python train.py --n_layer=13 --d_model=160 --experts_per_token=8 --d_shared_expert=0 --moe_layers=[0, 1, 2, 3, 4, 5, 6, 7, 8, 9, 10, 11, 12] --router_score="sigmoid" --normalize_top_k=true --routed_scale=2.5 --balance_loss=0.000225 --init_std_router=0.0276 --norm_eps=1e-05 --tie_embeddings=false --train_tokens=476300000 --steps=3634 --dataset="wikipedia_en"
Below are experts of layer 9 (counted from 0) of a mixture-of-experts language model. Rows are named router (the router's row for the expert), up (a neuron's input weights, with its number) and show model dimensions 0-159. Each number is 500 + 50 x the weight over its row's rms, rounded and kept within 0 to 999. Numbers have three digits each.
Before each expert's rows: a language model's description of what the expert responds to. This comes from a sample of Wikipedia text that the model never trained on.

# expert 29
It responds to: Adjective suffix ic
router:471518520441471470543491535510480484552473587403489507516500493551534499540549570431532445572472534532514465524467552518512560515474579474472413532461546507489477505561530471470450593570589504414523474390510493486532563375544479529431533525413521468541476475446613583513576374541439570457553420489498528459483507588355536586555477520508603425441462556484532435535459473523469511523542490494480530568452505586459390467559458503462529542554574498455458514488488477566455517538574492
up1:481462572555445506506575574542603489499527504398429554519459499501418522421468476522578545464467542490398430523441504450482493416542511524498415489483506555518430503473499462461551438446495484500472498424480469521469503470509372472476376426550449477469463560408541511498665494464432548506531435407495450423498480505497530566501457508499527426506430557482523565515451408499514442433529461495499495451477448531568434450519552517451549364495468474594471517556444471424430465502517508
up2:513574556576530515496567536533513463454600503550542581488469487413562548427510483522447547499519487479450569536447432503525517621472375484495485479531407532551432509534474524435512499529482561488474463570511496423505448476527533453526537542458511496524503512483501395587506572481524482473550484514455482369364479541487502521431545412526494536465561404545610513552547447515513495463459496451508568521509542429520497464612454574484610518434553444446576504615574547507464506488477558
up3:445489461474518600444476476550447513465508509538513473560575550540515500527441513515561497449496601488415501518483464454470535476507493514548469478558515511489537492502500569575527487532555493480514508570469544480468609484592527506484418660454542392431446504529576467461485466469532476373587544507448551472465448409480484585529496425512473469461491487440473538515435483460562474489372572521471518440483355451570408510491516480557557444454425521479529531409493535488489407556602545
up4:506442477482504490540568489575538428507542607490472530445474471471464542574491575418504537504526528549565478459459529490504533446491472516547439545450462499475472454523600493481455507513427562513470455354578484483484608451454551432457402580505502473422557507444487398435573539492484473458504573472474453514435485560533576494512518438491523536544549475504603511475385466479569442448490671441553465496477474524498571503449501488518555426486525476459429477546449475492536604466565591
up5:533491604432441587529572458381488443470475425481559448414536577426445496505470479526450499409515523551516491573546402537466398516496465498482487526580546498437461532446531477469528530473507452432472536547544514506503538485449444481413541466460480443429497412447524451478535438506418514487446453505517542548457472368470532587465471449551571498396463565459452485493555491473492509467501439470477476475430400549452485490478419485481470457507368524430451481569414530444489526492595564
up6:513479464510494481572416435540512492489427483480438465491564437591523504502565543419388525504424566439534544429433522474536497510477385569504464445488473489542571441474490510544391501495457519461503449389475474456536529498478558420469482400416531525542592430504470504436522537559417576416561452501505491490588561519523527578452484597425530404447526489487434467471418516436533506512541514448448571534457489458466505482500463475478449461381524484582554478493527533551490542472415408
up7:511479451517454469567475584519551490558556458482479490514511497509426402582507458514550466492401602410562531451530540505497540610491489478451479541544511464537555467533496513497556543503376528499537547473390457462471535565441484538517548474539515499636519539607473508535523508544458526522496439491530486540489579445526484595469451604532618476530558537525468518513512494532500486562459528516592495587560412477426556496479499551559432460412513508502410397525489452538547391574466430
up8:425526487531500515438505519582506479485562464521557515545519500468393553539454491535499512484507475539491505440544420480430556548542417540527507421538465491515366450492466494433496519478466519470467432545536470401497579440568557511433496476341486509565456516563502504511471472538470470429504445542538457378540523415455493520480575384550575447439558471506481425490556464551423514429498454570498456488453431533370509502457410572581493429438491419459534477581474501541492477464458524
up9:548485472490453506562500434560598545605529434469480519453577521558561522535457429484502512449458542476547510586468506497525499493515529477578514533575489564568585501520500523490531479400503558525544483544457538490611498480553413516490535555531491496586557567588524528467539491617490467483524483498605545486531492475472533536498515516532536420609570492576493556553547591512517486491550539556559496554519520615467540485523602568562580531582535573597544586524609469571493545517424532
up10:538509473474521490553447451516552442549487507507482543436514545430527532517475547483485476509512447529564368451411513509518482490449452444532396461470383511491517524466542498528482543475552593559535418500502502627537486474514513519513507461425465449399569565529470525527478524507503606526512522586500499407588482515511507412567539426430531550442476427508483484555409468389589472575508480505478528545497427599549498518494492545541485377483551464432488514464533511497562592395578409
up11:599525544524470528396504536591393506444476546485557477609427445437429493439480527489470516495457448534470398466429530467473473546535542505524436461475504432581465543505526526395456530478428523445480592458475516507502464541439514580484478494429424513573438484537553541519584490410459489510488417545476438395554519458404475470505493459490424515486466527452472403458519450547479455467566446498433450459517424443357556517512469556496520496536546462479397495534564442441521538554506462
up12:407523528383585480550452424483507536543511415378541494483472510484484536531502506439489501488530411528432397458514509511489582431512501492535398650525465494440387490510463550521578572458516440396481402422566530426507473470437529553426487497500523550408563430501566412536454480587458537490495450528580476466539536513507521438395522453518502445503483516515498387462488510598525512548472490541445501472497508497464535473447481497479505431540417490444437485521521522551469513426503541
up13:561509513500550450588555534516488555585578537533447524474519502464523528557512555554509527542461556481560444629511521460586546512412487547403547507493498558489553524531617453573497518588523496515563453444482435550491464561426466528489580498486515489476462491588437564531519446501542499557452482465545513495571590527627459541622517536535474545586491546474474556589458531483456468569513533445596516475507553416577594439492484566500529608492567610526523458547522492507495540531498500
up14:458489456480503497550494526503512424512510423539460504601463431487600395592404507431460429522519449482430532491411564477456554445507527550498511475499371480457452422433592450466402477544456490521470480583406508528531535490414524451528564470466475461456455447439508626492525552436504480476550505426443490454555425576422460493356456488488449504457574544496548500446534441515497524487511409461512540486456485542451501567519493460508451535480454418464495403493395488499529502498466475
up15:459502558501518388433519584564472461522576551482451459474476480468561514501564510511546557554605493526504573558484572510490375551504392417446523561442500438469495463524543527495429422546602480503547477538493449510505443453433553484463541469484526512445452563515621507490452479540506435559504452524459514495399433461524540454522493608521534541588484583528465468464539467510526417487480513461377515565514553550435571378448507496441513503557528530446511473535433515422508554572518571
up16:493465484462441430486555529524554447515498550443442526487461496549547564454531463467441479505482503618520376472481491540527521388378569456497496402421621521531553489432475456481412442520409478517475482484492486520504531420549517521510508505487562397451541473434480474507483380449488520482465573554477666492483432469532522437512394451511543514502540472437524504521538524529491468463484412452452545567536535465456509547565411454499560467506636496490501553489471510456419540497426516
up17:512585467555555550450510482494411589442531504496578515516588521469484421532598481495465455487480466462504537440503477550511489477540430448478450563490527609512419547545596395522550537454475637558542449519482526599548573449490444503482462463387545583543498498544488511382485436451557416481466597522487499531530463541503493507418469507441512585408364514481553431527463599470528521513489486483479485522464584486548475503591529447514548498565471509515531563534509473422507486490454512
up18:566457490509475526516540506531479500546431477478404505505446613517605521443458514587485482515408542475536446491428500481551551463523471584528461504565462510478566600425477516564458479523428433443521550404567460476565450490483496582471520571562463519580481438438548580490543520450522550521515459501458565484513592465493541542528500454461467507520585478464489655515493507479577433515447476473617550444486437504603438539509499540579524491429485463556528504514495534543372419511422446
up19:418386416425521498547503520437465471576515473462463512544514520482477533530537488408578505550442526470506443482446449457483564588512507474499481552472466553564482530528559399497474432539423546402467503525540433437489432459494484439351501495455585532571558486484473580456499459525490451400562528398521515468471523523490490497423536500504465513539444575428562420471572434512516575418357492564576473556489533452461482482480459512510530506448585570558537491453418484508438457510451504
up20:570449462464558500400408518413494490475515438562459493511529535553529544493486438541456449531458501452526529521519430641494468492447420465575482533432433468499497383522489462620427568431520496541423536460468519514453454471505465550477533514500456573357458439576409525484446452483473479411446457501471447465458458567457472466576530476480495456529467514606523592532556533421514456494440461462433390515543454547510419546533495477535547508426572478554547490463548571535469489493540510
up21:487481444494503544535439530428521328496468490528502449512460510501427503588499518507544452528363489556546396436448551467585504425460517509444520417489491469477499518472484469433474541519516445464475531456482523488532597431464398463428513464553479510503427480477517561474508571405467583483418512468556487481484570489505563469525497454484526437450491588482501505528469545463447524459501472529537484465489459545504336568535433436425435470408423447535479418442511419444409476487438444
up22:546465518437453470408522548499409474464500531579593503533628569470469511477487481547446468472498511467518395525500471449550386505554594451544488514504440462458457501528536534477488542494506490554526562543400528509521459439591522450382546450467508500533578519586432575450518591500530450480511532509620486423489534484504399532540483416523472529407560557528421536570554552512496588449479506572472476477520541524506427586504502515493509533539432511480468444524498514535478463442416360
up23:532580526539558483530431454376555510546476476465482460459424551475504367491515467434586534485513457484457491493541567423508473421516523595487519456446529397478600598475505611487505523505510461570465534423504581561517484554506508524477496539512509423434467429441540511532585558439483533556464481489530419601630553604521507430498527540478475489472401503548517445475458484438525464531492480446455487493514549450521475560624488515532527544499484577522558580452491441581456479541481530
up24:455545529498488555476583588512590446446436428440393531444495525503551487460513474509556495430547584504481448566471468463502469475490556463444535579477494427547590563433530604509484506470530452542444577520423489380534466500518445519502383387455522587553579513524515434566564494483506523579502541485479530509431475448465444539436514433425507436474585566531518484520558545453514521587429491497570454568520573460576494485486518535535536460470581456504475584490590501509484506442428547
up25:440416486511532540510542553516459511435492533480476456557492485439493479512538514535447514524519608398557577501324478479601568493488495511524512520451544498462553411438540428450561503502588539530619468551422550575509536480492455439459488424460518459505575645463452430482474483508572488541455490455523509570492444523558576495621506518509519487478575449438517513402517502451439464480501474567519587499540437509448532450510448502478457473574516381422506486518491474529549511446422509
up26:402518511494468561491512470467530472518535522382576478508449473453557483541534456464446501491473534465468441506434488541452361530500569560534498409548455430528471391405480599588548479473500502467494559510444471465516519462584410485505506481466429484537492403517467419488461547492627420488511481525564525505460412423516477553591568448453460544557485491544485564527428448479533601473516532423591476482486547520441452402508423572472501509559453440500495507496495484492412603459475491
up27:455529534521505527504467472548472530549495577430533457459482533471514504507558508433529470490375453485435362427409519352501405454412417532556402431451492584534466537527516370403534517522435522444489460530494558487474446497572523652458484438500519460492462465471525455456452492483490493470480437501497479574519471596550501419440477463418521502512531504496432403439567534496466505543499508525456470461578493491608502452538471417568512510528522526468444494492512486488484417552447527
up28:446489487482408565566473509513531505509565561483542483571526487520491466482575513479452503527469527509515527497373500550479524530494530504550491551579449477536446460515518464465523544550440476511479480549503501442519516442549535413490501561416503352442546464530518441465425531402494516458584506455574564517453547467563523431512570515525560380533515543433501443421428503437440513544517516475544440404587586501577428497447484554596467491571447479357534523459364474543487509543518437

# expert 6
It responds to: Film, music and publishing
router:525475527495554462546599531559524331595469534499597420480523465612518508483576549555612504612472523492446446508505566553534485498464467532516539502543495547496482532554426505425465573513456498507516476491453492513538541490502476424392509436416518504547435487491612500485517505525469550467478406519517498539453461507440497560515420487543583453454460610459449522526448430484586588470580467523441507543489507534479539389526469510466536450449528468491566519442443444455488501623542485
up1:482500495578575523492538522547464554607476521446482476460441449615411487498551567466471468543543464553516431621558523511508525541484518466492538482456507481464410492506544501519462539536459526476528466549522496511435524468423496570476430522476625524486572505438486527547523493546592511496486525547506605569527446420497499577514511367467398523556462587618560525530527556493476546553528484477575562593543530541527456442437465536426546545519550531432647534450526546550468518439510529
up2:450424592522465452465551474547497559546494544467479443513522563555521487524499493547511558525540484478476464511514505469609485495624517529523459556587390559481478454487499497497509595460535485547411436532544473490504469563489434480550499571474499528399508448495613552534471493552479518471517457515516435484583455469519576348504402421463594425538391491490561464544513451543438431524492487505530452511457606455540457597432418498477479563478464444495571475493598532577576532481483483
up3:518550465500518538527572540499490440585537516550542564563499523492543493573599614486417452548418488504612518466533502463463594537459533460552526435453480529463502527457584441532459517428471491460404513441421406571571500524483518596519528407477554601501516538368524577498476568480477461539454509469553545562510452444524559503497575540466451543502388481440467539451426509535467468512497572484474532448475481463580412455539597468499475424488516472382538519464462541512526450507477471
up4:443491505512525496440505473481413484482536547455518526540545441502567538487511504491467473507465530484510630413464563417529517484501501493461455429496429547479386515526402517508475476598530458480669425490470507484539623452533466509508340523538377425413487530440419486519540480461482623560509567582505548517492415514495479543463433394535524424497520527507524442464520403519521495496475522475546447567446417526541447524494439515478480505545480512491523473442447415477474558504510495
up5:493455466544484513525506502548469433511473472453555492522501485537521430521515397553434625428367544406481396484420486499528525450472494480452527448534538597449457461512447494474381519501444528469624488491497477410550484467432507504510496500468536553458486468459529482594547479514507559436457468525510451583574462452406507533554404409542540431503422513514455536459526459457565525503587457524441555515528555547472504516423565416484416484531576543377539585462538473453515546489483477
up6:441459458552496460406458548576567483513483468618499493477429558514512581457498541517429458428417505472482487546538540446459436532505497552506444492457541531405558538460524507548436482489579518458471486514514431552595516511484568482436505490519488412473420516524530492524429412551438509514479466405413463486451554519507413511463536488552534557451436491416452588535423427493548591476443500567577495428404414498466497501461475551538514423536414447471407418452572563505455583531497496
up7:553477498456493515514488494503559531434442479510564498404551575510541499462617593605460590505450561503517442530556483545393483503420418408589345451524432479479544488454521446408444563459546494475565455484441427541499477453464455513580495506523559561497428460561529437497511548543602500494499510572471459569446485495427507561514561494437477475578394541452529427540430443482507567443465560465549491576536498457550468506550449528494546487477499556495566510456503482556473510431516475
up8:514592560421516514546563510539548515555426461374539493520448513538567573499468481516519447467514587467598511506542498452483474512451553527532462429534538414566515541498552503540460430575567529587431507519548490437523544511491511518392568551559461519639508538528473537476573443524524554463489504586524518548547627521470502569533511530507506551478448484514468491484421563501535543604478579598549600487519461529599459529459541476400538517489497593499521495547516441589482501588444524
up9:406451536508542530513412444415510532470496478485548537543552473495485518545477466475466450503448484495459559431441493536451453542453363421509380495490434464522368523495439366530476476515435492418458493461534588468473525472533461464397464476478516450458512484540491538441473469465429545494442444446551526555462480500507505510538516479628537389392497494482535444540518537485530479417415548463418435456484363487528491451510502423475438461459564433471462457461469430571527468515494456
up10:564519487548434554492520514458421508480400564596581497495441502502521537541520464428518456548564558364505489466415387462500451517511433520494560423445590395528483466531550586465419624556428422489457492441473448477414454498508590467551555482449497435521496398549509534483548437534487483466535471485419470538514464551601422533449469470528523512435499480497502450442504399512456517501523518464573491438496431538410481402507497563471527493437510440474522479468426507483451503445518503
up11:515469494487522513508488445474546556481504478532457463569555457565570545485513464544491488451470554498497604507480549555503485506552471502574551523504404534486498542527498492594433539544437516571548409486554581577486513525448386524476561385467605487497557496584536466497538501573561548557523543484511521629525501496522517562542481576413489546419472439521487442588532569542532509559568557523414431502519589626538482431471545486553449466562491553524439507489429499495648544462478543
up12:514496517560537582632577461460534346479499498607557473470532412471504438571549592512497416485556443539490471542541466481492475512524386479472575532455499594511583478586453448492513441537524520519472434471505457481377514625537469525457491486525526530470447572463432445499447533524399572499411451481520469496434442479479489443530464399540495395485579487470488488459516432481506524446491435565468498427519539503509505440455480475453518555503516366484432533498519479527452521494479481
up13:441467539520465451533604445389513510524469518515486456639509546565465574420552510561440597476447545572429432496495511524491419473458465578516574413486554620468518556507500485452436378458489509482501423416477570499519420503447540463517432494520454515518444441492520466512496541519474552563462444436597516546513466454491478581457514463460469449469508489475359437484492533434550459577610507568460523529581455486436431421530454479476473526479507553453470513518491457458522526471468453
up14:554502554515445516540496497471557501491463443564504494490607562487491572493515562518473387451507402555535460405510518465510536501479512479464550506486427605559408514417496431528489524472381392480514473497635464459527445519485463549484434500488499560468567564497493502571499428469456548466414374435587568524462449526510477527561506478532547487398451511416521525516498452521501450510488517439487418505444527525618384530463484530478491465458520497560431443472565425503432537427480445
up15:430647491576420553517532616550460513524539583445476560443447434546539401492565539484424501455500547400475550541448475555437527459534460530440524531465532589557448434490476490522512521487439512508469487563561479483558592434468611411416472413565559558566468535451460424496496510516509550482408484489470522491522586482416521417476476494501448439516491476536465537518474465499380487526461523515469588434546494480497428452580457516517430548487575490508446553458459504455525550499471544
up16:465523509518520477502560514473510440475481467560505454523506506541554475442516454566520442606438526497468550454428426543488514510542502561508530570528489522467565489491466489389495489431406440466473394518422500578509452500526484485493458487439469596387533433458426575595544525508398504561489399387478424519453502549508487547513406459445494464501495504546453481576451521600516396558432481551450472426461576547509509417504498544490519445475585493587494506476525404453557583596510506
up17:492546547408469511490514535543527480521522545495520499480543423522570467570542488437547494546407458434438453574525556410513436457547444474542525475417460530521565434434557519459468548446472553526451403473399539393491489493553470439486518452450487414581565480448557452439559544446395442479450567502469441609488495492486527606495477460547570475378544444540400475440455504460557431469518579425464535497449450508486514512472466493416452405490483459510468478438545462556524473560509492
up18:437500504521486521529474440506422463415519435549525452504478558450393460490585519535489542459514440446492525480501489479510560401485412468493419420475511375553499468486488441454478502541527462563537515426507359523500537469459607488547447522516502512398417501521388457496458429406433514520525559465543527496504532495501561450519532563463393526559453594483442463486516495517490476479513455497554444554539575501555590439479550504523540467460554441541607486484462495365617533542514526
up19:461427454520542493641402487532501475491467582447489502417564552533634482526457513484462461509480462496550545440406503523471546454469467484605549522441512495533513462494578487506563557494488513431453465499466545481469434521486493487484452487473516542514598552474588532628627586451522538509522490531504472475516480497470512517593447486456515554532446510546588489551399422429526552487414441488490477456584480537563516487604497473483423541558500553456481640496463455468519517494414420
up20:505514561422468410510468502493407600467507480420446461564577532514463522465479531488631425420545604541541526513520481568578449545559458497504470500467562487577501484556452591480522500424470459509453531550502591465460440478611481540495515521501416551474487493505511513558410473530490468536565593496473518434458397438578552501586428475490544460616519450508552436470592543438505454582445531478480555542547471549456532538499485471455495577512436530476453466573459508501483477576455587
up21:453522551523536477438468429478510556448468518506499533522474545543474527452458464486528432531427435535500561509444506532531531558516439484451503552609468421549551496389454532500494434456572520473564527535534477474456514522534516535514490503414490524573390515571524454521538473523574490420421448531513494487481416572509579451555585575603581482570533522336484505369594535430499550442474518455439514518494455541491549535470618510452470626495576487481527547527489551521487533520533426
up22:520437503573441575537475517579548475534457496492456413631503508395508487501460511501406482464530464460506462493473445486551426395527525489463482479541543543529478533429468502495528517502562508443577505612445509428572494448516457528555471481477557469438443535529470629538491529538541511531636454512389445534438443447471439487520495501492427486491430469535551442590526566435502396390503478623517577431552471463525519506457500515458561537504570435494449507570507503570451501544557475
up23:475497507495515492484504507537554465527405447496543516505524481629440444614512472513544468608485595516458574447570492507442509495430561467473497424555420565442508462569438593501578546540489432481553570456513548528513539601471368534535508599476420505498526528433562432543595532467566517468474551556496446470543490542494507451519489531474496568483579467550486543509520478552449528471473470508522512534453501479500628522509553544564690494526496557499514519459530530570501507544531589
up24:461496584493576516457492519519560514434513461481490510411463541485420513555487444453453442531523434473432475579499500490470478590434534524402453421469546534494438571603383561474544515524538521563449599570498430532566427490522444564480513514458480519464517439498465477437577416417518477516534460527533556435518470520513526486428413533472526470483515544392543415466441563487537618468413499530442502468501610476481563443471514476566536433475469428451492447423507494455516490491528369
up25:397549510483492418528543428560616523433424487489510473479622489539497439419457450486575474509506496507509538533424456561491542509431519549489565470638525489556523547578513411435527536547492484519455532524447630450454570535569523507554492588392434517509493436482482592514496491557552520465501497474505566495511389483535483482569472445537549534538528517502417453469598519551621564550472469519478594526507494530510476515437521473433544463458594506524573444467560511520512480455555544
up26:444486465522463596536510428553568603505574517549510463561519471465545501363532453482479590549354586545498526474497399543527498490582472431570499474488484507505488510528515494515524517539548553604527542509449474486555487434481459435574513459567486515429453484519501583526602514482484496541498464451497491471483444531580547513415557509443535449470505592454554556457509528457504492565521554515505457527435501457488462416621469564567498430515386505538581437488488527473558615537592514
up27:548531470464474537494494513474418566529468439439422469526543536544462514497475487470477459532588496511409486521456427457524467523567439385574446536513497428528470542468463510483478505553486520532560460538532437507491555410433509555464532489546561423484466441436475461541473444503382617391488488537460516542478435529461630410459483444463457507534470473555474565458522575545516435493366525483536494526520515368488501580560439477429569531574483415474522466521395546561425462496480474
up28:530481488460513460498427432454503480486476514543509517553525500440517554407487343570547512512446539531506493453386437487579544460509501472526508477526476514479482521429480538618520548455528471471578542460406590538592553397479507556459523457380485572577447554566453503479478500511494446392418453513489496488543486443497467532453510490535515565380515511510503603527441446560580572525554583464437367520499559531507512569564519492515521450601538454509528444507476475457448493534496532

# expert 53
It responds to: Apostrophes, score dashes
router:464506638436533538519498441523464502471459530581571471461485570503505585472539507522576503543474522539489443509441455552556559436507483493510521543418446553481467437589554555533458480509511521504512574431523513484413479503456536499416477467513463511558489488565616519564504514464476613521478377494511513547455383541416540508554463428518536426409375465470454486506500439431550643580544500530497448476504474489422443464451416568465545421460536506458500479511503576464550532500466436
up1:448443541459500660500599482532486573423476496482493503624416390427430555425552572472468602515513407522533561501510553459531478364506437493582469472502469551451460419513570457470518563459511484525605508524519527511486550466440524498387474469440517461489572521561472487474487594471477446558637447452570489518562511481495476566468520456557539510514544536531462567433452583473477471528546491569499488537505449545479546526537488488478542467570549498498528446500430512516478547566525513
up2:446501513500563517571456445545489524547464450522489467502483559489462455470494508438606466467433417518528505571469605412372500570487508480468497540475454493460511532515541471506491478468541503435508533480533458576449570493439557462455461566462523481419536548539589544468514537548477463496489456555542431503475602419472459552411437585417460487434514419445518468467577445436609512493520505563543538444503535424511478475554550582451613524529493549530583582541442435362473517556455531
up3:486427503557546574474563487452506467497532490545507519484462475453439514534427610426426428578439531540552536503473473437503565442483411531509522445504512466515560570512488505461433492361489517491554470454461484632512480469457519426481554502517543449476525418432469482460560479404496546518473499445624485511451555506452487454532513518474628533469438387558451446481469498431598487497436492534583461559497501516502510531490447446537430574456500531418554571565480405465587497462522585
up4:435451442421499472493477471533464497546610562492489505618494535510439530474454502473434455438514533516592524483436468541657446566503532468565448494470487489495443440559481428541430520528476510486448520538564518562506476510546580575374586449526497599563538528539486504478448462447455591492451475491589527519450465494537465572410560468550535461360524508466436516554456505524486431528438493453464467508466425474454554544575520573551470484547508493440501407516435459504451447522525403
up5:479473508496558462556534452535488483510617463538505477443544608501484456425518543457508471381540509544452487546455569472383527469506461493408564357483538600554445439522489470486443502473438549586489407463456594574417418507504467495437554401529482438542529507466467445525434518490389437466532459468459420587512498449500525454635443504572492480555464458556470515432461484522544500439568430497491467483531517412445449469509500512483455429507488481488518473533523451421469502543495473
up6:451502498575429568474496478513515603422406497450525468487506548501446453475472422580501538525509509545463519527449459433485466461452483458439450443512545547485607532563524614477515439475510540428489525487354533561530482513602461481531582514559490587514497562581578419499462504493413452509488514444485428489511484416534487503468571495564578443395428565482454510484431493487576499509568469368537542481555531539541490444555438473529398428497428487452497518480456535455513473514413459
up7:396583536450543483411481549511498459445515446463552534430501446533497496484492493416536560545446466436468421562525456550411505470551450472447525542429544471473430424468491391435527492529504474522499454484501473425456458484539543461503340482418437465377425419454496462482521583596486521541403505491505523434551471516476545508617456531436463451542488529457582432463478541553452530589529507489545567458539513550558598469469527514535495557525502507442501458540529459515410448479419506
up8:523472507522452506497458470540411473519489543449509482518600524456545488576536443530499502521518513422533447425488614453557469445413416420545498519446467569443443598513445501504542572484472479455507545481531487489489448423380529629487509443504474620493394573561517492459461512524513544573516451522607554522486515540445451445553481544555458443472588516577478447501403507539541588453454461511479461514478462497430496395463570374476398489455452480530513565501538516526471479448501498
up9:486498515563540492416547547495484515515489493490547491469562500483515464522555515480441456444455462434389459531559454499483457516522523453512464495521366547463613454560467532533450499421468453580580562476445484415529596498577464518379470552523453555526507496541520482569459566481420573512527454414593555498520483433489525474499558414542556523569433511479542457480546472522586575476539532517430490490517414496555576481431390467455475543502441505519344387473481452488516507440457501
up10:423567469541502457462448555525496512438524570546573528525497545530601522600562498540445530583440469412478419519449424337552515548431481483479497572510589494556474428528540481436379477450457547492518510476474516460522532425449476506515513567481565533587537514536406459544487487556578527483479427508524477531463472447476498430443447435494501452532441490477570523513402561560454583483440456529481512478455480507550472389477414429474508469555492613424551540484506479489439518548493557
up11:501592498474555507480430358500524530512509480581479495541553571519486506518513567470510514525531549497461461532348464437531559446486502512593437570482500519526508502519464557613480536494437475493386472419458514546445521498448565503494464486540433524469490486574506515559578516589599511397473482573523541552422550431530440528506551501460476442427531630448462437535527494478550528488485465492570456408433511444481531524470521601487529469523555457432534394556526562476514535481614474
up12:482507577515536422424490476535479507464537503582471392494390530519455553492520459493457455462511553560538518542513631552516510474476492557563501472467414482533395623420427388486553533482597560535534414488464505556427406485517533591557541477559506534521464455509387471478423519528539410493471500495499486522583448527503512473491509448480507545520387531566516474517516404457454530588568542436558443494523458557557547514524528440484526542551382580492504466493481498508487530482565446
up13:559538557559471423409546569446517507504485454485577517443558559467519562587477509428510459462454456561468404487435405524424473507545490491421516576405458524449489598546498483570468497551490533511406490510563403460553407494477479498586397491495592510501513479465504464551519503481569514511546573437546485470511539463538530436524562519570446531477583521585493491471462462553485463560481574487551541554380485460465423456446552450410541467524431464450401441542492534473577507448521470
up14:491496528512416377512398449533547553461506509524582505564470531644449578436533440530500534522497510468544586546469477546533543462488483452568425414439414368565501482566501507532482500509450465419583460448485483462486407542592449539416420483499525517542495539556559468581604392442419500469550439482470502485463516500554497488443482543485475529452495489532568547532563464493447494478516462535530548456485542461466463467479440496533423547611534571453561532512494501504478544537529391
up15:516552610486461433421521452468511462513489532473530382434573511510532526570411490495503485539535496527549432456474433447550526467500541521585485419547481592360526473469503421460529498536460501505485563597491508532462482538473485502452439518465541565490482512421427504412521423450476511494445436517470433563399477522557541390586441527539492455536498556464506420485497460430491526585563484510394402539469492488571430558454410429497519588459550490582409466540492475487482492524477545
up16:549530486534495551555490527499434502481510680539475394543583483547430538534604455336434501591540507520539490561433457518507413455473392548485561485434553522457464436582478433449500509545533503532470405512512522504468521498466480468423470525521471572463502484468451529499500520456522516467401470528605510469497416441474457441459540495443441500384473470537451509470501445523471469408524429528480452506518447537396441503492475515513413529534548514423553561577438469528471532536505524
up17:502566530504466535468501475549513577502560517531487449520430404474454419495474467522493417460504494500495488480443537624463505505464478676499456590519566572563473484390566547522547556514484517551459521478550497521375505465466548485498531502584490477466483531589517450490506462426567487446450569606483460502485466535397487422522545481461568459489544452393554452524439508445572502505585427567486513433464502414477535554532412480474469517475417483521523538521500509520548574486640518
up18:515478417454472381525463328556535547500540478466550522569353490497514467484445547481651629448554533459522434566420440467521519503517550505500530509529477500575531439442556556433541528489515516511545420548534483432489479544504479463503511503489605455557471416461457477476524420537451497520493513554533453469446547479541437445499498529525502528510468499459490466500564467461526419432398566491539489536504556497449590615530477546442539477485573480489540472544427505495436439542438568
up19:552609508486507418530582490522506477533535533526515612544543519495451517592498521557505456460500476553463511530438505488525488435450396507470439384359580546499516435504426427465477493428459536440554470476561478509427434524485560426491433553492464448548431559513488452558597556574532476476493533507536516564551480477543575552518555583403522506568443605544499484545451493551485534437552495550547572488472462553513435437525465459485415478473553570426529496425532596487501425476516534
up20:478458412557430504525541522462597518462524477532564582464457538550520493551410557486462513468538448529554448497516646531474483559431470433505494490437478446533454571515508556460418495526532620458470581521567469516507515464513511556507485448484553504455436462478543473524584493460531440573509395411390456520577494537596613461481493510569564513533537453436549517616472519510475490526456519505527476511556367452481471529533451528565531453537516480526560560561516596459479473404441525
up21:451467529517512578520508520502473419486475589487424506504540521577560609435485428584442508592541499538508485492448455544502480446524509505447466489519451533502484465447560567511411420450458487459494511437433587563508470557475471440404492485529526526531490496544571511516448545517500511533506449478518447479466483445547481632490392567527460499409576498428433509420508517505482531642507472473400471512486419590483446459505540454570438484473415471552417467528471519412611581574552486
up22:469476505489460546516494569535506473421479560485417521455490520391413499548585522489458563477523566460474580586453528443545467506505490416541547505508546474475419607477483522521443560466639579600509445434539591499530571639524546574519513545438477514575484497428523455512577451496456480458514461507480453462446473415521553478517533496572499516466527486635541501429479498430462519544459510459547588583506499412505506476576417500469435500518497494553492447442532601531506567458457520
up23:488470603457458433420565420581554534534449453524385542482448545539381522510479500468527500491420532480513421486450421457479500456538491470470491484453531588479385576452571511522515592572534471477518514554487477518447500500529441444484509476494520580495518507438454567504423449567435594391503440466513436503455468436414493537498473431504459501477439456453503472530455538456465505452516475550471489546506416541428521518497412447469651366522547423568477538481558449501461520522540485
up24:472468457489551503443448578541492500532534529523557523495478517489515502601463591481458509439529518444467559524513508536534480475470541486474528532531522586447602486419508424469493473516488570501549463446492456510560435482430493480527511578514555460374478443381509460543464577489563433503499592515554423633455557577493516553555460469527513479506493535427503439546374438545480561489550437523503540454475526427510364544529549538507411456561511514477433463551516575438562411461555608
up25:463438495447487569523564488529575498509492538478517571457486549409406559525535582544438510499492587556470551466537469460468474485527484597532554542522484479633447474529473506424429432555482560545512494528565458494490420542502413556525444542488510463521557503513440496527494517447543383510525649529619601524576522508447445531537578506452485519438443563559569463513510443553457544511474543495595487534505565465508482479496606402506472453460544453508551581476453485460474442392479465
up26:399492567492490498432554486513442495530550554426553567571522520530548466359564481526456492524512516499613540480527467467527445605579521523492420508506472450537472452416514466524497507534493549515535522488586420480517545436490471473615417480552529463500568459569487549450473472438523479579475429559464490583506504530474476427519490544420440555435401559578515479477512484569493467557536564492475519570516545570459379474551518589526479440570550602478507509529434389442498500478579490
up27:393496425511496482482515431584489507470524493573489458483564526453514544481457533504495459562495534471463458410450562527607501479475526486472420485514492506542496479560577442515461441592446481463457450510545500525507561569474497499477544539479416541587585482466508475525472493424402414543518434503433582575504431511478418424530578510523524482579390460518487510420536390461459515481453481450498420539454522512471459444478453506457461541561545468488455537346481556566490577400482372
up28:431432434542544517473544483516455468475505523419475540494439416483561420573442405476547594588415519501531546487490521482582562535517562445529527622563459568483525502547518466486594513470590419410584530553525494576597488567473507438456613535577523470557574497562482523481535535464529517572467518490502475504471627521462467495502432529605604506502540480492408533567495545488512542496513499431515487569494487529560551513529495558531486500564439467560523567510484488521495475597431564